From a checkpoint of a small mixture-of-experts model trained on Wikipedia.
Training: a variant of Muon for the experts, 846M tokens.
Below are experts of layer 12 (counted from 0) of a mixture-of-experts language model. Rows are named router (the router's row for the expert) and show model dimensions 0-127. Each number is 128 + 32 x the weight over its row's rms, rounded and kept within 0 to 255. Numbers have three digits each.
After each expert's rows: "gets" lists some tokens that make up at least twice as much of what it gets as of all text. This comes from a sample of Wikipedia text that the model never trained on. Tokens count by the router's weight.

# expert 35
router:140044146123133090095141108140122133113124150135169139108131113116115144144087137121068108091158095112170149147107171162106110126104119141091173120143143124121072131158152096084141071080096110161152088081067155080154072156102112075137122127176151159140099144085071165200169133099130138045141150127127126199133101143119162134139146114066125131169171065168127153116150086115061156072152
gets: "ed", "ated", "ted", "d", "ing", "red"

# expert 30
router:145103149100126131136147107106133112170150112124156148122112191077075136158138095111122071142118120189140096142074197118155156095106122122098158132122075196173131110158141051160116114093101107123070174170132168139155123084137159140126119065124139103196168142155099057120160127094131112070086124157106142090115062064136155091161145100103114094212153151116127128105089125112111133102166
gets: " in", " In", "l", "In", "el", "il"

# expert 27
router:081187121134151190140123170171044104174134107102120109110124138086123125152120160138131085162075130134232078081122102118152091087080113153065124174184098151145075149128118148130157126120123196124118161156124161104139107103176136140141103106093171086134085163100141136161117109151112117128087068101102148115055118098137140142144196101158117092140109133102093137157147112175071123095124
gets: " |", " the", ")", ";", ");", " between"

# expert 17
router:160155114091139105095106153127049100113120115102168155090113173110132166138158141126088122115108117129229143103152114090153140101074154164082121208141067161145097191108153144103137108111114185096083132122150215155148114081163170152162091090114122085110089148108143110146072095119117100101077080086110104109099113126130152149168153124131203121137109167084115144117106091160103145150137
gets: " (", " ", " /", "′", ":", "•"

# expert 40
router:117116159120057138100137110050124241101162123166105092110156157132137135121048187089130123168164123128110159134119099147134104153197127161150111127133069135142106101120114161153141119080164174109119107081129158126114134149136132152164132145118053107149110046121180123093135102122117131124089153123191156164121097162138130103097130140104142179097096180140147162092080087152091090131069
gets: "th", " Th", " dis", " South", "mi", " North"

# expert 33
router:083117099083108154128131075096162167070154170133158150135095136101134106110142076120170162102154079102070139190154153190133125139163135063197104105134197154131160106157153094111103130084103109135177143055088143105139129163095159131118128088138100156147145172114155116101175100091115153165165218151116080150118158188113149159106102163125144148098155169132167134094100139075143131108146
gets: "on", " con", "20", "mon", " Con", "ton"

# expert 26
router:152079121159114082164122107185182138118127154152090168157147128180123094146137087131128109137156137127017138129108122119092167151187110107222133097109123115054114083117131127140086092157151093165123093077156099123086150168058115089104131179130141159154198085130131079134166165126133133146158176122133114159179147130119171144147080121141130120118154118145177155154142112071161153169126
gets: " G", "b", " W", " w", " g", "G"

# expert 8
router:155093107143121107125136071120162150071111146156125138128148123156174105104135095173168161080202125159048130167150110158110172159177110093190137067091177086120162105170119121128104151161142100135155093072169108152136173156082131104123179166120109142105163078167164086100138159093154163120165176186143108161149144165151119136139085111088088203135114130097139148158131118104179125170129
gets: "st", "ad", " tr", "est", " Ad", "\n"

# expert 20
router:146041171144108113115125161133175120100158124142133085118119090156093070125129154061102100121182147085056143179072113166108128177145200080130168118160156097116180081127141163127137083205193115128140090103154131162125131215133113155073140164155126137127132139139126125098108147192164094185139134169168134122101140145134124127155123124142149119166153086146169149134106118134149136151187
gets: "hi", "mp", "u", "i", "hu", "ang"

# expert 22
router:088115136127061102100178081148175110080085134150163066157123102149131124104159051113129123113155106140078149170099103123125105131135089070176149080124170123106138112177176116111164137163128088181126091102146060143164121155117146148134164100132099144106185116162100131112152128126183174133137120154155128109152169097166100153126040153085145181110136129116140192217110119095159153152133
gets: " re", " Re", "ho", "com", " Ho", " Com"

# expert 6
router:136074141177140137186064189122084094188100144153125150113161168150110137135122181140129162133143180089103148146117167109088148083040162138121095150134049151091174138111129157145187141168128168119094141164116114118135125123172212146141149132161123125156105074109142188151135120124149113123142091125073171093123156125136063109154178162096142092047110113166121131135072134138143125137127
gets: " I", "A", " U", "S", "I", "U"

# expert 32
router:145074146111141083145135073127195121092149154144070138203134090162113113074146104123136177074123177133030151115146108145115196147193097096165148100102153127097153081115143135140083144129181092158155073113140094147094116118111114118107151173143069163117171131136117094172116159110158131160113200120164084107190115136146138098089063124138134139112151121143126132108179177118163127125120
gets: " a", " f", "f", " F", " A", " comp"

# expert 31
router:063144121112111081136143121182186154129160136145150163113140065193170125116144105128109178060125136119063139128164156169093165146153124093216143085103203119153177117075142177134113145137128066174120092100177090150135105104104173142070133134149087175103150129146113110125160134115159110096151129138133150103160144128125122107152065126120169133168121169131133146097134172071135061166092
gets: "k", "p", " P", " p", " K", " as"

# expert 46
router:135139156167138134093116154132169175055118114083130098082144143137093162108136127151106112103155149141099173099175129161172161142103152132113160126097141178139183106132219147124107174112108115090122142211164153162108125153207142163159097132164129127117140080147140131094125048112138155180074131133152098116070128085140148163119124111143135164100176138196102088097089129197185128107105
gets: " the", " The", "The", " un", " su", " c"

# expert 42
router:180149085136143141177117080133113150098165095072140102062105127093152141114096134115142078149124115119154099127181052084109152105075155156121156091156082147096160147136067130148123117169175151087087128168155074144094083144168115088174178097151117155114130118100136155099155123147110101085092077139109096150184148054068167177147154183179171134144161103126151144127140098096147131100110
gets: " |", "'", "bu", " Har", "}", " Ma"

# expert 47
router:152107116137102061158129128111197156120156130125134164210085109156126124127116090164197163144172155103038079142152149142154149178141116082138124096114126073116114093150182090115093116145168160114202126079125107118100161152053107085100133128069117142153149132191142154118144187079124150160173143139112093149190153115171125140107091141151128161131161135114134114089135151132163162159168
gets: "li", " La", " |", " Li", " la", "la"

# expert 28
router:142093167135090114129159095114152152064147180134119143154175133183125111141133072162163157098167143184037134142151139152089160183152094098202100113065118068112156089145118130148111132162134108181145080046134106129056134157081121121119152160146102163145158093144156091125155168100161155110166165148160115146160152149161137113147087100135082109145140113164155143098124138072139116188137
gets: "d", "h", " d", "id", "t", "ul"

# expert 16
router:151120097101123117133112091151173116110137143103180141141097083164122099114107091166144181121170137122027117165091161138158139147206153133145130066117188071109110052153129120152075126106148097176156102064137146129184167121086121173082144152131119154103155145133088161102170164119100161138167172146121113106196144147117145129113057140085104100117136123141155135169157084073155170139129
gets: "en", "ver", "go", " Go", " –", "ber"

# expert 37
router:138147127137116133136117157111091117175082062156133171119107123104114176154106106083139070108119074146203189049096181123091122045104141207060136156178113152127110200132128166132175181136131126140120111165132117114163130153137148151130101068109136102124103135101150124119124149105112080115094077125099167107121059063097123140135155106117156136083105148146126113083109099172139100103096
gets: " film", "o", "al", "le", " album", " song"

# expert 4
router:084150169129115147097087157185099120133150106104167108087123192097104147112121139130079125140102114125211116093132132112105068101100129208078087159173097186185106193136123116182115124136105144115109161168174182113106146105181178108155084076106118139175126169109137127083126126164098097117076038098148172132128125120127132118149197103132125125136131105107099104129165124170084130110150
gets: "or", "er", " part", " O", " member", " Col"

# expert 45
router:151185121147167217140106147124111108148110131136117113118157144148073175136124173095100099139159119123199127172110123106161149101082137162066156176155120164106066162126118113086174115058083132115085167181112148120146090097194095143124083141098176083109136121113098190059133082138150079091121116150110176119118081106137161103106147121125123066139145135095108093177120121165098082126142
gets: "s", "es", "ers", "les", "ies", "ations"

# expert 44
router:098142141161165141105132173136084118153110101102142105094168159091119160151125186104121078144124075116238119102116081085151092117102148171088148182152110135170156200109135095144154164091067157119104169154139180127141081088153118116170097068113182126139093133123149126142088147129096105099077069076154164083133090099108141095125211151125135130135096133143107115107144093168091137124112
gets: "-", "|", ":", ";", "=", ");"

# expert 21
router:138162174126149097117152173110077129170131097127114118067131151092128187166137144124119085150080113151212119089100127101073081080127150170059085152181098133176077180144059134123144104110125149135090175205113141152122116103152137124186116116115169140091106150126136151091116107164086121084091103129070166097112093087151133164142191110105162110127130114139126059100142150153116098100123
gets: "al", "'", " season", " win", " team", "round"

# expert 7
router:128190118147163173095111184144082094175135100133156114091174146061122171155117171117133097136078127127237095071083098104137102050098152158082158157179092155140096203147091137137165122132114159101117118179122188080126125121163145103149095111132156119147091114104102163157126079157095100116080081103112143149111096095121086116147179115136108106139082129127101089128128133148093126120106
gets: " ", "ing", "y", "o", " To", "ve"

# expert 24
router:110151130162178153135123145127073092176108108120150101105131141094098169146113161111112075164106116109234124120110098121105113097094129158031120152148095137156133198129099126140153129127102121116100130188095158110107127083178151150142090091103159078131105133082141156136092079176099152088114064090124171114111117129138088144159205144111138057123109157121111054141136155153101066112106
gets: "ation", "ment", "tion", "ion", "ction", "ing"

# expert 10
router:096089138046133166128124130120171105149064112198099110163108047160121122134102083100175134130155100108091217167117194105139133140091134070156155183101186101111150130101145116095142104131111153127127174181049156101109098164096127084155175105135075144141088060123169104125140161140166127143180121146138105116140159159149131097093103143119123133081146127113138137122149159155138151179126
gets: "ra", " 19", " Ra", ".", "---|---|---|---|", " (19"

# expert 0
router:121160157137127172131127179162063136158125116110125114111147173089128155153135127114139080151090150119255122111136093117167108069084146175065117192180055223164104151117100140154139175096101153103115166170137146135128134081145145167176107099127138090139097142115078122109091071119104119122099081125124149141110122107102148095141191108123116089155128115108098106117160117152066131119120
gets: " of", " at", " from", " for", " by", " on"

# expert 1
router:121169119138150168131132160152054128161136110122148136116130146083120174150127178108147062149102125109233101104124094088147111096078151181058136186173102183148093184115099125126145124088090194095079152174124159117147099097164127144168086123125191080109099146110098176112098089153096106122088089131112188124102093088140123109111180109123113092119104128100104115131130130166087085121128
gets: "s", " S", "as", " (", "S", "us"

# expert 15
router:103174107148163181152124155152048113182147086114101106119127142071120124155129169139104084166068121144236085092118108115125088088103132154070120157181098126140064153121120161145165138128132180098115147141125191084121114104182131155110098107098153095134099161080144146174127079157114111110093066090110134123072140076149135116129182120160119109140108152115092124158122112175065121104131
gets: " and", " to", ",", " is", " are", " were"

# expert 25
router:106102136121120110097156058078166117175119189141080141203125111131118096124140142119153174127103140093101127163112152149099103140099124062143081129164194112096109096116166091110114120181116087132194157152085093071102148144040108096092135111104098121118138144137078079107085140124129177179144144135126078116126170176054114169112061181150157089124130136170123124156131142145143164109125
gets: " V", "D", "L", " ex", "H", "N"

# expert 13
router:133179151104186089078120155183121055151135050120148091141170104127167089111175098132130168145127076110150168101087130113117125121100147163090135129139132130158167131122121119051117149133113123087133084119147088163063132150102100153171121106210142125135128130171130118151166110168188081107147158094126132146160107099171061064118159121119175127135089116147197072073155157145148116112111
gets: "ta", "ma", "ia", "na", "ba", "la"

# expert 43
router:141130147080141127186117157108102135109111127126105176157139145112095139151205123158124107190118129094151129176092075107168092124070165099177152104078100158092121150117114129096140184178169113136052146104175181105177147092181133110132147145081106138116142078128078141121107131099121136063110144092092135089133198138057099148135174182138158104131119159091147108063097130135131185106123
gets: " \"", "'", " and", ".", "y", "ing"

# expert 14
router:199135138148131143120088128068035121121115159137145090082137139120169079068161169125087160154123104080166202108093133098157146175154171098105144167147076120163167147130070091087157118128137149163095157208156134114095168140157135142150144128063167117146151149146082154093080137134151160112067109138145172110138097138133112129145138106171145160115105143127129065084156170116152091107093
gets: "\n", " Ar", "==", " University", "al", " Air"

# expert 29
router:166140121138169068112152132161107163119086135138112073129178182096091123079139180114102085142147099166126094152104084123199091121073129109092077166098141165100124123046116133107095131140101114102123149153169112151134098131146102159167086154159134090097159096146173172133125083199153129150092133094120145076052153153155106144135147134141116085052122118157105112148116078099172156070163
gets: " was", " he", " He", " it", " who", " It"

# expert 5
router:115117110144090068137164112082203100116105158141100154167066129181085109124107115124150185099133141173033124133136170152136118195176134135152127085078174052104129060150158121137110110184128086155159146133137134161173161155084124095091147157166099165127141100168138129125131163106104172190166131140100084176126157121149119133153040126161130125126158108141162134140097119092151132141133
gets: " E", " Ro", " Le", " No", " no", "E"

# expert 38
router:139123131111092091161127115104186112121147147157129117131173131153086137106090120141140161125120138148044149129120218127172122132157120133177095114118195091136143086077162110132118167126112073129128117111130143111189138183095118126084176226156107130114151128168122184116176142121133108162144165109167110031126172184142153125099090169125097138089078131116142172152130097072167126116176
gets: "e", "re", " se", "ne", " do", "fe"

# expert 23
router:124099112137138113139117093128189161094137137181153156164086114104162103127144107139148148107142150116039136162176129167095139145181138136218104067117169076104142091147171124111082125103109097175126128087111076138121180182077080103088147147130067112147128138113122095162138147099113167173181211162118101181188156175122135153125087179104099137133122131136157153140103146102177136145128
gets: " M", "z", "M", " J", " Z", "ult"

# expert 2
router:160125124090119086100077085078183127109111106183121097132109139158126083093142111140191168129125124151090095097143063110114146148146074091150127099119121135089165104180121132172113109125135133156101116076142090180119189119087126121090159136102166184080171189093114112133181120074142121174179162139108103155100148143131097112098105130095088160144180092063139093100078178115143092183084
gets: "er", "et", "ant", "ball", " football", "ot"

# expert 34
router:062103108072127173142155104098187174087146168120117137159115138120162103112121155105147178083144151174000154146183171220152166150174146088150144090105146135137141108153140124125127154108121111119146129094177124175140130119111146109108133173123078143121098182170127144094179135096088143148191155136157079096156138163144142163080106148123148133102172161112125160133152137086159142126123
gets: "n", "an", " an", " An", " N", "ran"

# expert 19
router:091165133128134184118108192161071118132133119112163119101136149086141171163106152125113096156104132128255101059126102090158109081065128178066136172171074191156122171130103101144139126104119160119120149168117158143156095064148127135157103078131183110133092144124115140151090112142092121138067073099114163123085089120114120102113195110123138110115086116112140140121157120177090108109116
gets: "\n", " C", " c", " L", "C", "oc"

# expert 36
router:101105127151095128147135112147121151098132180171105149146129105181148142109152101157156139114141126148058121158154157183102166177203113080173141108069158106112155093104132141141130118129176112108180109076123070153054136205112117085135146200106115153129141129166164116121129113086172174120184197156169123139143118201092138111111098108169121175161103120130135153154092119096198109161138
gets: "ir", "sh", "tt", " Sh", " over", " after"

# expert 39
router:119170142140148179117116174154072117155130102081120141105151145085111148155106142128083097141063102134225088093126111099184099094089137166058119177167100147159088163117077147139151128102116172093105159149096160120133090081166118159158111090106184100146088143116112144160091102166091123114082049077092168112066097101123126110117199126134143120152089138127111104138130124180093147124116
gets: ".", ").", "\n", "==", " ==", "\""

# expert 9
router:082179103141134203133102166183060125137138113102160131127129114080118141168122168142113104175091138121234095053128113104153094083077134164065123172187078169154112157127104119125138123114113173110116142163111156120145108085159121145171109086128173097135101161104140131167104120144092110133089069097111161110050090111130145108131194092136121108126089120108116135130164120141088090081106
gets: " 3", " 1", " 2", " ", "1", " 5"

# expert 18
router:097186134134148192140111159168053108185117120100131109113129148077122144149115172125110076161086124131246097071114090098151075090092131164065111163180074157161095154115114136152161141105125182101107147174117160129134111103166139142147097075100167104132087151086117136165131094142116116105073074100128138126070115104139120136144199111160125121146122147113110128121140098185083127110121
gets: ",", ")", "),", " –", "ly", "\""

# expert 11
router:124096145128133057139168117184166136137135149140058145153105075144195107122145130197131169091118150058072130109117138076089161146187053073155096069076113147079119103065122118110116085160132143127152127114125092114106093137061130104095156148147079144111154110137160074128142155146145094154181129142122076122175136094118123096164082088101134148129185133159115123110150143125096179133121
gets: " B", "a", " b", "B", " sp", " Sp"

# expert 41
router:168167123143142148109084170092092081147106126078122101079149193117180150160123157150105084107129146151224121099068124113151109066108125165083145191119109193154132156151133141145175157164120116118132135187118158071151121093213148130123079090149175071119093089121135148098116124151086089098101085132149118086124122119113141110123165154134120103124107157138071085139142155182123096089164
gets: "de", " two", " all", "y", "ide", "e"

# expert 12
router:074152149137142172130122164165066111163131134094127122076155153079148151155096168133118105155097112092246094080131097100140077088105144184073133197173092164151105168116103123143167133118097180110119128169129173141130111083167125136150074093116164075142088147088107147119107083141101097117078086092103152120073102089129096114142202108123139099121095111102098115119138112156099111128137
gets: " ", "ri", "par", " c", " when", " pa"